Experts of a small language model: 13 layers, 28.9M parameters.
Below are experts of layer 4 (counted from 0) of a mixture-of-experts language model. Rows are named up (a neuron's input weights, with its number), down (a neuron's output weights, with its number) and show model dimensions 0-95. Each number is 128 + 24 x the weight over its row's rms, rounded and kept within 0 to 255. Numbers have three digits each.
Before each expert's rows: a language model's description of what the expert responds to. This comes from a sample of Wikipedia text that the model never trained on.

# expert 16
It responds to: Verbs introducing critics' quotes in reception sections, such as writing, wrote, stating, saying, plus sentence-final periods.
up10:155181119183123112123097149138137111181101149116132160086109112148077084158150141091089124128098125125147106126145102183120125123119149127119141143111152111122107139112134095101094116118146134102113078097150129135137097177129123111104144105133139134124097119134110132138160147066102096155
down10:155154090130143163096098134134120116135140098130112100138128095111130112101131100145121097145157113164121114119159140114149112086167144143168119141110127147122193082135136125133107147124164115146136111142119145131158103163121139127089085136154144112127117144106120106057156122148108143111
up11:152124115139147079134143088105127152145136143146132169116121126124083107114146126095125147126125109130166112111167137100124138132137126135142106129123096142136131131146098126135138179125100129148118090099112100171145130135133107117158151079143109093184139120110123171117199128099114144149
down11:125161101130116140123081175133144153160131167146094095106125098136137108131149131147129123110112133158143096097089075135154101143139146119128100169111111138106156099139125123105135125116120110135078137113168128107121164156138129150171104156134137142126132155124135097155103101181106153149
up12:167142112191125132138103128095139141136150130136130134086093192121086120155113112123091126136140099142132120145168130158126138066097145120114152134132100165138130098107103140116123194146143131140120090050123107129159155134139129114121145105118112096142081150148112115123161143089113134117
down12:100081150111162092114110112090142123127134132135114167109118115130164142162138108099147122159144151122110119136148151094117125133126164135119102125129092112152122147149152128144111108112168104124096144107100100098133131123104111129158130122175139140109159128154094129127109158161132101160
up13:153121067156101130131084127097156099133141150081090144118151126115108134131190140162128106137111093108169176114125127148105160122137132112140111116135138125127095129107155119100112123125113165147112143099122090139101129145151116149146155121148138094119104097139126075076143165126086155134
down13:100108144132089134170171082094105085130138080100160105163076162128143154116166090128128174130122148123127116131089092070112121119122127136103123100142148107108156140130121153075092096124121123107165127129130137134152126103143106145094105181097082107107132111154140129141151136109130107165
up14:129113124137117112149132130098123157122124155105122144097117141132069104155197112129109144141084091177121145101150133123152135096155151138122089132143118123157097127120144134123130114173125166097101119057116107099128085171148163102179128106128125107143106124107116132140147169108118140148
down14:128117097136128149132140123143158141139109132114119085110066121148147148116127148110126104121126165131145117121159113164109096110099144125145132117124151139116122061146139143124081143125125121125140090109091133131146193145139125132111107070179137123141176132119138148157117098169160115104
up15:187142136110139071115125126082151134146163117122138119098161130104103115137142120123149118170126153150104133139159090157127114142152109147109101122155118108090144103109138114128118123148125091132105116133167097134115094101157117177147119080148122159127111149094186164143137117106124103107
down15:083105097113113114132119123080144109127130130110092063090117116096119099134126167129103088166128119100120172140117129100135125086097130162123139123122128125128140146131077156170145121097121124137116080128085143152160160136142086112118085125172140125134123113165124151092153116102121139116
up16:139133123139129163128096128095116128162159122103131129108075122146071095108150128091128206130107114146114124137132126139145136073133107131108126123132094147129116132111136119129133146130136146145081087085169133083094080136142151110175123106109100125162114149115141123099162145108096122117
down16:142145105124107137100096121111092133123131173121112123101088139120098138155153125148154172080123148105106158147124140095100104104191133144139158147091183108164137148126148126138128117127144164116104130123149145087103122053109126127154173125114084121137079130125156101090118086106088110129
up17:128119135160154105129120129134119172155098157117159135094091131181077101148123127116117145087111093152163093122152130136120146096139109142109119124098080126149094112111114079107129128140138152108146097074125123141127138176136125118163100103089147106138117121148114168137131130101134131128
down17:114105160084150113116094142073168149110139114116104148133161132142101135109109133124130154098108107139146107136135135181138109123134116102134113117114122112134173138138131125113150131145058110093102146139120080175145088145136159111161109095185142116131098105097133139155130121145100108070
up18:129168101123120113126122121080159148147146145135116153111092132117048109146145136102097152105062092125142141112161091130135131128119105058107137151128110137132131145171115089119109139119132126135133078154159124098152119173138119139134149095114146065159106105152150159104165138112133142134
down18:109113142112109121159156112131116141123106129143169123132146155123124110113146144130130135138142113097128128152120117083118118125193128122137082149124148100104119108197149161161024140096121129143168117112139117124173126115119098119133129159113112138123152149135120107115113117138136122048
up19:139153115143098136109104112121109102128167135064142148106131137200116128124116162138102124135089136163163122108183150098113117138109119123071148131118120099100121115165150101102123125190138093155101133104146130079108144145141147127146181109094126111116133123170183103138155150130112155146
down19:119125113166124113128120125112133110135094135104116131100083138157080145085148098117160113166097152131139155090107137144084129098116135124140154141101133112136151125148121151114146142115142118143131151113119134136137102159122108170123134086094130124108134150108136109114150160094120190144

# expert 30
It responds to: First pieces of names like Sey-chelles, Sig-ismund, Abd, plus phrases like some sources, was, and paragraph-ending periods.
up10:215154109186119107113120128123144110122104160126147130093133094144050089154168130079079103081136140112138116115134128144116110112112149141106130151092090098138123098130162068099102165140120134108119112106124094131123090132142101125096131116145130105120103125129115132111150152087093106150
down10:131096129119144137234115139158147126119125122154186114137147121124194136141099127127128132132130146148127161122113120121116098156111115133135132167122136133132086181112152133138140125128169184204129121125120120122130129085102101154124143177136085134129123118134081132141133160121131171123
up11:147125062172114095133115115096112159158141157144119120111117131096087116116149138138126171116114113123194127128177118128129160131135143147110107136103106155134089092137120162118134130157130093142140079115101101117108113166143112118122133097116127084131134102117140167118170119104076119118
down11:122150153114109174150117107127092096106097116117155113143146138114114133107163093117124125163123169140104147127111130124119156146119156151164088118180122170138167082106139146154139118100134151098141109160167089142142154092091132121156121114134123164118106162099113093100133111123125096113
up12:163173130191154107148124147106118101134140118114141120128113150102094092120160102098126125128147104149134106103132102208111151094117151134139109124132143152150114085068168113135114156121160101144137137074130115150130134160110129115125110109153100118138117136139105118111159103109143121110
down12:109100120097136140187118092102137131148116144178065140117128176107142153099119125144143102144143144158089137164130113111106150135085146137095141125141120079098136136109146157120122081106124149170103098103136099108083132167104131121145123153161127144147153090093100130107108157159138105115
up13:154189120129114122116118134101080132144106104129104138094136137129097122159102128121133117129140093143160102081144103133111164150139152119130130156129111138155120150125146115093133132120145107093078162068107117082077096126121144113119118126140113114088102155142119092152114116107105166104
down13:088152119129124121154133124120103121120103121098134113124166135144131163076153130147136140147105153101092124148162137124126122127116131151132110193151155129131144156116142140131113111153106134132181118124119079155108126149141123099116106120144161149105157132176126069145144138107110092161
up14:150148120170127100137106136094111179141173129123110168131107198133077089163148112147108148137104088168126137115164123140130118118166136116094091164127107110161081131154150122124154128170093113114103095108114103064129087157138118127122175078146128097149102136118129125133145162112139089121
down14:120127143084133125140150143113124081114144154133135104126146104122126112115134135125101116164139107128134123140151130117115104099127144114091159133106115150167139157137140099173170119133184175167165128164118097125113111104097154148136163115116125193151122123095101150149141129107137205150
up15:136119116130101090135104161106131146125180108135123104091135129141053127156157123115137127087119115162132091127182095155101143108123083103098112158083099143122097114134145146106118111148122112128121109078138118120160111127185156152120124100115112115115142111102187143103142130104098097128
down15:154157138134133122115138136100148120121140146151125108097209152126107104101148142136093138141158181112132090136102123086110128150126147127136154106125161123117099124090116156124128127115106146126174176151135100130114124125089132152124156124112128105126127095164117125098114147140127122120
up16:179134120160118109098077133132114166109146114133161139112136128169047109114166120097109122113118134149099147144141115100128148115119128120113097161149122110114132143097139145131149150162150120148103101109087141149084091159132126191138115106122091120130100111117120125129105156112145112184
down16:109161157125137109118123135159128127144131153150180130102166152119106159112118086092137153132123066113098158114164112112181125140156124114128101135138124120133120167143106098135108141186142113152163136129156146170129114053126146087162135142108140109145149152126118157160106144115095152129
up17:153119129181161114127106109084134132143078146122116121133141115133093110111162164134100118113080149129094121136130114126110126080128126135156122139091102132121115142116095098124140113130092136128140104107122157127115109182142160163158109121155121085158088102111145152127115124108093130143
down17:139153149141134144119123131123087122145109101146066115129102099110110110149147141081142079135143099159110135106106118146112158120132118126133161154127088144110126099108155126083072140130110177105135105114131106145138154151177092081088122106138103147095145113133117104169103160079135107158
up18:188175098157152140097118151100143142133159135136110174073082135099095125126138120161114154136075162161162162108138138094120152105100107109108141119128153113121121147143115133116105169094138108120148117136127133082120167145125132158135158071120118092118097146140176142125178141098146122102
down18:122134124124121139156142135162142153111140102136131133136122136092126136135121154150163158138148123125123132146177109108127127131120117125149088118112134210080112126133159135176094169097148109172139117116146124118151168089110128113118118127130169136150111156117086093169116146143117120155
up19:125153136122145117137108129141131135181105138107081121047096157134094085117146152107045144098127115147135123128142109127123136138134104117119120146108134084125130109131162153097079116113137131162106106088153150093138121163123150140106157114112114137172133123129151163136144157091130121130
down19:085113114116149138112141106135117159137096147157124121122139169121136119105156144160123088135131161146112145150180116107112095111104065148113168144119175159099097101123183091111079131142130110133105142144130124115099108121129114161150127125157162117119132128142171094122101156150134114172

# expert 2
It responds to: Field-name words in infobox or list lines before a colon, such as Location, Born, Coordinates, Preceded by, plus passive verbs like used, located.
up1:130112086134127101128105101103122126147105139122178086127153097100121109114114141116107089110114088109134125129155156118145128064093085167139119143161091100120156144112118125127160164126104116093133104106119112121076133146133157121124096120166090127129097139119148092094146146144101170120
down1:101117164176119159143089117133100158123156159133136119184105101102113100100104166135127159098134118101111126125154123108142120109156147132124165119092107127141119116183106162103166127151129139122109102147124138192153148083111108127155147151140128082117181116160141101145096084159127125123
up2:106116103158139088144135089086170135126109162080123148078148144154098125102096133123159109113150148108145147112147129150116130160103120124096147155088156130066154100151142154089148123143110121074101098091148127124117107138137171129144132132111101124124088158100138129088140149131139137144
down2:089133122158130167131125136173143095115092114137095117148124169139121122104126127168141129129119116091092134148108174139140136134120175197109124125122093161100178147166158138129167157117149125175150127134096142114112104187119129119144147099105136102127102157089143164121133116152153159120
up3:169130081146122113106103112101097111137133103117140128121119118179081076189159114111106138120118077105131122114159125167124107119164113162110133106128124125145127114165148117123124138156070086123101124104156127124129067150106114128081105075130136120156106125131108182099164144093146105121
down3:159163107148153146114117122102121130155116101137156167132145162107153119140127136142082099150142135097109152144147149103099105158072132143116130137162141133099127137129104157047123123158121143132141110118152148142111113168119137153141169144126100156147111098169113155127143125104130192131
up4:167152102140126130134118118090121158129109168099086118094126142141097125183133134138091153120093091160108134095149163195159132090140118130104140144116126124126114131122154114113141115154106166108138091106155111120138125152132127142115140094140143118135122140122141151094171129085126104125
down4:104155173122131114186109149121130118113146137120140127126121112128082130127137090136098137126123130149134128127135137141129132138126103168139133093148127114117127137100161124118178111133124136129166150114173148104123117164161134126080116105150110131120107138119127138121154123120142008127
up5:112125128155096092137115122134111176100103147138109148143158114116106115118156101079123105111096134128078122105192133133109153149167141175151134168135120134132133120142138090096122100115142161109119109102139134123058166135166118150153119148125129105117154145134110157096120138125130113151
down5:155111127168124132129143118158109144166156119139138169136087153133137143138136165105107122107190123199127117102098096104126127125129139100177110131131118079147149132134102138082178094132102140134153088128133141137151102101111085139114114108105129109137150156127093114122115140124077168129
up6:128128106161120093135084104110177135146128133111110118091106128171119107147154123124140110111150117103115108103162089134113128075134132123169150167144099116196134068140123163144112090184099113124077085123122163147139130127147114098170201105144148109150116178141141132105155164128135099146
down6:163146122157127134124127105125154099153131152119149147089161157146121129141136094144139115138151129105088109125150100118097154112164100143145126141082154065071146117120105110138137113111114118155096115154117145144116131151167140096130125143124132126202143112135160113131122143142130143124
up7:171119112179134076117115114094113144131159132105136117070146128137094094157123122111065139134081110130167123132128103176101152094124126143127133165117104097139147126088129099098131122138100143123100127095148134123095104122146138150111093114187107120120077141157120113112150170091127104133
down7:115146118130132145119140141066111132134125117135164161142135132180136136122093131120128104132121113138106193151102115138127132091096153135124124126182076108088150162103132172139088128139090090137095100169140128121136115157122145146111189093113140123178113084143104136153152118140130135141
up8:128145138145112146138098155128124098143155106147112139107166118134122126159153160126095127062088126108164085115167125123115124123147171151125126114129112081150148120125132134076131146148159139138108086056167112147140155084131195161118117140162134187154102156136108171111130125102131157143
down8:122147121150144180129166111169095137129145157144105164145106143131125141148140141179187130171154128114150108160155134132131121091142126095150151124138124087107119118159154098149118096116129133126126079143109117102150134099135182179146137138133127169138099148173142106145140119119094145126
up9:181160118111143112129100117095118142184107156129141145097144170159098085156132111140093136131109072154118126119139133154113132111139099138128099155103085139139099125119134110120110155121123117142131111076153132128097069137126128118136119105112115134166122083113181123093148158077125117117
down9:106132131122162095094162076136140114131140118144115125147137130120159141106094166130137118168138141105131105149098124108063135133161069112135120128142127110111108114114139171107099131096133130188190125141141154148123125135124106138149162154130128132146125106130141130111115130110142148074
up10:173158108202113096114109127102126111143112150111153141098137083158067096138156111102081116087121123125121131116146137132133117115117119157121115130113099109158136127149170113127086134118140124099101127099116095138130090119156125129097117123143145091147116109142128121111128157117113092156
down10:132091111118124135176112120138128125124136115144122112122135127124189117135112132122122129142130141172128167123107111103125117140146116149128130152114131124137105164119158130120137129132152184184092124120125127123122133094116103159130115181165085137135133111131115133134152155103141168136